Below are experts of layer 6 (counted from 0) of a mixture-of-experts language model. Rows are named router (the router's row for the expert), up (a neuron's input weights, with its number) and show model dimensions 0-127. Each number is 50 + 15 x the weight over its row's rms, rounded and kept within 0 to 99.
Before each expert's rows: "mostly gets" lists some tokens that are sent to it at least half of the time. This comes from a sample of Wikipedia text that the model never trained on.

# expert 41
mostly gets: "In", "p", "con", "\n", "|", " p"
router:11 42 65 52 65 78 46 60 48 48 25 43 60 46 59 93 79 29 56 22 32 59 56 41 46 49 07 65 65 71 51 59 34 29 32 63 60 43 61 53 63 44 52 43 41 49 61 53 48 37 58 22 51 50 50 36 65 43 44 38 68 67 41 44 45 50 34 72 74 49 69 61 51 36 33 50 45 37 59 39 11 64 45 45 49 23 46 65 31 53 52 57 46 55 53 51 54 42 53 60 37 53 58 57 31 35 32 23 47 48 57 56 46 58 69 83 58 62 36 62 76 58 87 68 29 38 38 43
up0:56 52 61 51 54 56 76 86 57 44 37 55 45 33 65 50 36 42 37 31 61 35 46 70 25 31 35 47 65 53 08 49 76 33 45 31 60 52 15 52 58 64 56 59 77 52 43 75 50 71 45 50 38 37 59 46 40 34 71 47 67 65 43 40 23 34 14 67 69 40 50 40 72 35 42 22 70 83 40 47 27 75 41 44 58 24 47 42 37 51 70 62 36 57 55 51 52 47 40 53 36 57 69 75 52 49 65 20 51 37 36 43 58 39 74 57 34 59 46 48 62 66 59 48 43 64 58 42
up1:43 60 41 49 28 77 43 64 36 62 69 39 84 10 30 54 59 58 49 36 17 55 38 66 57 64 45 31 63 31 19 65 22 67 40 77 56 65 68 46 64 19 60 35 38 35 53 54 46 37 49 45 45 42 38 39 61 56 39 52 52 64 38 60 44 23 43 37 54 66 64 41 44 36 70 73 53 43 34 58 31 57 21 31 44 32 72 35 57 38 63 53 81 63 62 75 49 28 52 50 22 80 44 48 40 57 66 43 41 50 72 49 55 67 55 77 43 60 57 48 59 72 56 60 58 55 48 53
up2:62 74 80 55 56 62 39 64 31 56 47 35 47 00 57 66 57 42 45 26 40 60 29 59 33 51 56 76 77 59 31 42 64 58 50 81 44 47 30 59 69 47 52 58 47 43 18 62 43 45 51 51 39 45 78 38 55 43 43 57 47 23 18 47 35 42 51 67 46 53 66 34 45 49 51 45 58 50 56 49 70 68 30 43 50 35 36 44 19 62 63 59 28 75 85 42 40 55 70 46 31 52 44 55 49 49 39 53 43 60 71 55 44 25 15 61 53 57 69 58 83 61 59 40 38 61 48 50
up3:41 72 71 62 51 49 40 35 50 61 47 32 72 51 39 70 54 49 43 24 29 72 43 36 62 39 41 32 49 64 46 41 56 54 40 77 49 37 72 62 35 61 53 28 68 52 45 44 33 55 57 55 57 86 65 28 48 55 48 76 84 53 55 63 55 43 36 72 65 53 58 52 42 59 44 55 25 51 62 41 50 62 69 65 31 46 47 71 69 64 59 53 59 43 55 55 12 71 48 43 34 45 41 43 14 24 26 17 58 54 61 47 30 51 50 41 60 63 35 88 55 58 66 61 12 52 29 37
up4:46 54 48 61 50 57 57 63 30 50 59 70 71 40 53 69 54 25 60 45 65 83 56 65 50 53 59 48 50 83 48 31 42 45 22 49 35 87 71 40 79 48 60 41 61 39 59 38 31 53 56 19 38 24 59 53 36 40 40 33 57 56 43 47 43 21 31 67 39 53 45 47 63 36 55 76 38 44 58 39 44 45 54 41 58 38 32 45 57 61 46 63 21 42 89 19 32 54 51 70 49 47 48 64 38 33 32 59 35 31 37 48 53 59 71 48 57 76 31 73 45 64 66 88 38 56 31 31
up5:60 63 49 52 39 50 36 32 58 62 47 50 52 50 41 58 69 54 41 41 60 41 60 35 53 68 35 64 74 71 40 80 30 51 33 41 56 84 36 36 34 64 50 59 35 49 56 56 45 50 19 33 52 64 32 88 51 17 38 51 23 12 56 36 59 40 43 62 66 44 29 65 45 65 66 42 64 57 58 56 73 59 25 26 66 15 36 37 41 74 52 48 53 86 61 36 35 44 47 48 67 34 34 58 60 60 40 60 40 53 65 25 57 46 51 67 59 33 40 59 33 72 66 67 56 31 63 39
up6:41 45 57 61 51 64 44 53 31 22 31 48 58 43 33 51 69 71 60 20 61 81 48 42 58 77 42 31 67 25 46 77 51 44 44 63 75 34 68 38 54 28 59 32 63 69 60 73 52 47 20 20 59 82 59 44 42 58 77 67 77 39 64 38 43 64 33 51 53 72 64 70 17 30 42 37 51 44 53 41 28 55 63 31 63 65 56 58 37 27 50 52 32 45 76 19 62 55 58 50 52 52 50 59 58 34 43 39 69 40 40 49 40 53 61 77 48 35 48 62 43 32 54 60 57 30 40 63
up7:57 82 68 69 48 45 72 41 31 50 16 51 62 50 32 45 72 71 52 46 54 30 57 54 43 58 09 53 51 56 61 40 27 68 65 47 39 48 68 78 45 68 36 61 29 60 56 48 49 73 37 36 67 21 47 59 55 53 56 63 45 46 56 43 31 58 36 56 53 44 67 21 43 45 50 38 44 54 84 23 74 56 41 14 38 30 32 45 51 42 51 28 17 45 44 36 69 77 53 40 66 83 49 57 35 60 66 29 49 54 64 55 62 69 51 58 46 33 52 49 61 65 32 61 38 65 45 36
up8:41 30 55 47 19 31 63 50 47 63 22 29 53 52 59 39 39 39 58 37 44 74 43 30 48 64 42 59 63 46 60 82 23 53 30 49 59 46 51 49 65 34 64 45 48 45 27 81 59 58 55 21 61 67 48 60 99 75 57 44 55 67 52 45 56 66 52 53 69 49 33 67 62 42 54 09 46 51 39 34 43 56 43 53 23 64 66 58 52 49 61 62 66 32 85 33 43 71 34 45 54 31 46 45 32 67 46 44 38 37 32 49 56 34 60 70 72 47 55 46 44 43 74 28 61 48 48 71
up9:43 35 60 50 56 36 28 62 64 70 62 31 83 46 67 75 42 82 42 28 45 51 63 51 48 45 26 33 43 38 61 36 48 35 76 30 53 49 57 40 62 45 63 24 36 44 54 56 42 51 31 49 44 62 33 46 47 47 87 54 41 48 34 22 57 59 45 62 65 42 42 57 89 35 59 45 65 56 50 57 58 90 50 41 39 67 59 57 44 76 79 54 39 63 36 24 53 62 52 41 27 53 51 53 68 31 24 30 48 44 41 78 68 26 55 60 28 30 51 59 62 51 66 75 41 27 59 58
up10:55 66 55 57 47 70 31 81 58 53 22 44 35 61 75 51 71 55 65 46 43 47 52 73 59 53 23 52 65 56 82 78 53 44 24 60 54 35 48 38 54 50 43 46 35 25 40 54 54 52 79 46 54 38 34 79 60 35 57 48 36 83 68 30 48 31 31 57 57 51 58 53 68 49 48 48 47 34 69 51 25 54 44 42 39 57 34 46 55 72 26 24 38 41 59 37 62 17 25 56 45 39 48 68 24 61 44 42 35 24 44 46 70 57 69 86 76 38 54 47 48 65 50 43 54 84 44 43
up11:25 43 64 62 39 60 57 52 37 44 33 47 10 69 54 62 46 37 25 43 52 40 50 60 58 76 32 50 50 46 61 84 74 42 33 27 49 66 38 43 56 63 83 49 29 38 67 57 44 38 78 35 33 37 64 44 62 60 50 49 27 51 49 43 65 52 45 61 46 68 54 19 54 38 13 47 45 67 54 46 44 25 49 46 65 47 48 66 38 48 86 42 17 60 45 38 61 49 50 66 71 46 46 60 49 46 43 53 64 45 89 79 38 47 37 54 43 70 24 81 38 72 59 44 61 42 65 47
up12:25 45 48 61 80 56 46 64 36 41 53 68 43 46 49 50 58 60 49 54 45 42 54 60 50 50 27 44 54 14 72 63 39 57 83 60 51 54 74 75 71 49 69 26 33 48 46 61 65 78 33 38 54 44 30 62 53 58 43 23 27 35 35 70 45 32 43 46 53 34 49 37 61 42 35 40 71 41 34 38 28 41 47 44 35 37 24 76 38 76 42 33 53 40 19 46 68 58 51 58 46 43 49 42 40 61 57 66 58 56 57 35 54 65 93 77 52 35 31 40 61 61 91 71 39 34 56 57
up13:60 64 70 75 83 61 45 61 25 67 35 53 42 40 69 93 52 50 57 45 32 45 53 43 44 50 32 40 18 42 42 36 38 43 50 52 66 73 29 48 65 63 53 61 50 44 63 51 71 39 52 64 39 51 51 37 53 71 15 39 44 59 24 48 37 60 33 59 40 52 53 44 54 55 40 40 17 37 51 53 56 53 22 55 57 80 45 39 88 36 36 55 47 43 41 36 46 62 46 53 29 36 53 57 64 48 53 38 48 40 60 36 42 58 60 60 52 74 77 46 93 34 51 90 56 73 29 55
up14:52 63 31 38 34 47 75 56 07 61 51 42 66 34 34 56 58 25 63 49 39 68 52 52 53 17 59 49 50 36 60 46 44 49 64 62 76 41 67 66 29 51 34 43 38 58 51 36 53 47 57 61 47 66 43 38 29 23 56 41 65 52 83 63 54 29 30 45 57 84 79 45 48 17 57 37 27 33 58 40 64 65 68 27 65 47 43 14 52 59 70 57 53 72 75 55 46 69 47 55 58 47 67 54 53 18 44 36 16 42 24 68 67 66 42 63 60 46 57 54 47 40 46 56 46 53 53 57
up15:37 69 48 79 46 31 58 47 64 54 26 53 51 43 65 60 67 35 53 22 50 77 33 50 41 37 22 52 30 82 56 45 36 39 55 52 77 81 70 70 68 56 63 49 38 53 54 50 47 53 44 37 76 37 76 54 62 28 50 60 71 50 42 45 42 61 68 50 46 50 33 54 28 56 52 40 32 38 64 49 20 61 35 48 48 44 61 50 47 66 49 51 41 39 58 67 25 68 54 75 74 29 46 53 62 41 32 49 23 38 72 73 44 37 62 43 29 50 04 49 43 62 66 44 30 30 25 41
up16:46 57 47 52 66 64 67 77 38 39 61 31 53 36 26 51 62 28 47 52 11 66 34 41 27 54 39 69 70 35 56 54 26 53 73 53 37 72 79 56 55 44 58 40 51 27 62 49 51 50 64 44 51 59 33 53 55 52 64 60 61 74 82 56 57 27 39 32 53 38 50 51 31 50 81 43 52 39 72 36 55 56 64 42 54 10 43 40 58 55 79 30 53 57 66 37 67 43 65 68 12 50 43 56 59 43 33 38 32 59 56 37 66 61 21 74 40 58 19 60 52 41 69 41 34 40 45 31
up17:42 49 54 42 65 52 79 37 39 42 27 50 40 41 36 73 35 44 64 29 41 47 47 49 44 31 37 70 44 61 44 27 53 55 28 71 42 75 61 54 51 78 48 48 70 60 51 69 26 63 46 30 46 50 36 43 51 59 64 33 28 70 17 43 48 46 67 65 63 93 71 54 55 49 59 53 58 27 42 52 63 53 46 80 43 29 42 64 22 37 66 82 77 34 45 60 37 42 40 63 42 64 81 56 43 25 54 54 49 47 45 47 43 60 41 70 71 32 31 40 51 85 57 52 32 40 43 24
up18:65 38 64 52 21 48 26 63 60 38 72 84 63 40 39 52 38 52 52 13 42 47 57 50 45 17 46 59 59 78 48 90 08 29 67 45 56 60 48 55 58 71 63 48 38 57 69 50 46 54 36 63 31 45 41 64 59 29 20 59 37 52 36 40 55 44 45 47 40 55 74 35 65 48 63 69 51 50 42 36 24 68 34 44 48 15 51 54 14 22 69 60 63 51 67 36 51 56 53 59 56 47 73 51 51 40 30 55 47 57 54 63 74 31 62 84 45 46 53 64 56 44 41 54 38 57 57 49
up19:53 41 44 72 60 55 71 65 59 38 48 66 54 35 37 37 47 57 28 43 78 71 47 55 43 40 22 64 65 50 49 44 44 52 42 40 49 70 47 51 43 61 63 31 59 73 66 35 20 61 59 52 47 37 30 30 51 65 48 55 65 44 41 60 57 61 47 26 79 41 49 57 38 36 16 40 38 57 43 56 50 75 71 25 25 63 21 32 48 32 81 89 33 53 46 18 49 64 46 71 63 33 57 56 53 62 23 56 44 53 60 55 66 41 43 35 61 69 13 62 59 57 55 42 25 62 29 61
up20:61 59 57 70 73 42 52 61 69 34 49 56 38 35 57 69 52 21 47 53 34 71 33 54 42 41 52 44 37 60 37 79 40 71 54 49 67 53 51 33 69 61 53 51 50 52 49 44 70 58 59 64 44 83 44 62 54 54 39 30 72 69 17 67 62 72 58 55 48 56 51 52 44 94 44 49 50 47 45 74 48 52 33 27 43 23 56 75 72 38 35 71 61 47 66 36 67 50 48 34 38 39 64 27 59 36 33 49 29 49 49 74 27 49 43 45 65 65 31 52 46 20 11 42 32 50 15 37
up21:21 54 52 65 31 72 65 29 39 33 62 57 58 66 41 46 44 24 39 50 19 42 32 44 61 52 59 52 47 32 45 45 54 47 39 43 46 33 39 42 71 58 71 61 67 58 55 37 18 49 24 54 60 57 63 45 24 57 56 55 57 64 49 37 36 63 63 58 57 54 70 43 59 55 46 41 40 34 62 50 39 34 75 61 41 47 68 37 33 47 83 88 46 50 58 43 34 42 55 83 26 85 99 50 35 53 45 40 41 37 69 81 47 60 35 48 52 55 25 52 56 46 47 61 38 57 35 61
up22:56 27 52 53 50 54 18 57 61 26 13 40 46 48 66 65 59 36 45 34 18 22 71 62 59 55 40 70 75 52 45 76 50 40 29 51 74 30 69 23 43 61 74 29 54 40 31 44 37 55 59 62 38 42 61 42 48 44 48 78 44 52 56 49 45 46 27 62 52 47 41 62 66 34 39 26 75 43 54 36 39 44 78 55 54 29 66 66 46 66 45 47 49 46 39 50 54 36 52 72 53 39 58 14 69 42 62 41 46 40 50 73 34 60 50 73 61 74 24 54 74 75 62 62 48 64 49 73
up23:43 41 90 52 54 39 66 53 69 34 25 59 32 69 63 69 35 54 21 72 64 49 63 51 24 35 34 55 52 58 66 64 38 35 39 82 58 32 61 44 38 60 49 38 28 43 56 35 47 59 68 47 50 48 33 48 54 42 39 53 26 52 41 33 57 69 31 56 49 23 58 39 66 64 89 66 41 68 45 47 06 68 43 37 31 44 36 53 33 55 56 47 42 41 64 58 43 66 58 57 51 25 49 46 47 50 67 71 45 32 72 55 51 78 62 59 42 79 66 80 41 34 41 22 51 40 47 53
up24:42 40 53 30 44 45 38 73 23 52 65 35 57 45 38 76 45 56 61 28 30 75 29 50 43 44 23 17 54 66 53 70 69 27 37 53 70 61 56 35 47 34 35 58 62 71 39 62 48 44 64 53 52 26 50 40 78 53 56 48 62 56 35 58 26 63 56 42 75 21 67 56 37 49 67 53 15 38 49 56 47 49 47 18 37 69 52 59 46 54 65 73 57 64 68 49 54 58 51 66 37 70 64 67 27 29 42 19 71 71 67 47 42 29 34 59 37 56 34 62 46 37 61 72 32 39 69 60
up25:32 42 30 48 56 48 28 44 28 73 16 43 51 82 69 75 42 51 40 26 42 60 52 41 54 58 33 31 77 60 86 54 40 37 51 79 13 53 46 48 57 45 72 52 51 50 54 47 29 47 58 27 35 61 73 22 53 40 45 63 49 61 45 74 52 35 53 46 58 53 55 64 54 42 44 50 46 67 50 51 33 73 41 23 63 32 56 63 50 62 71 72 43 65 68 50 82 43 81 63 39 69 18 50 50 49 38 72 23 36 46 45 36 40 55 58 48 35 61 47 58 33 73 58 33 43 47 38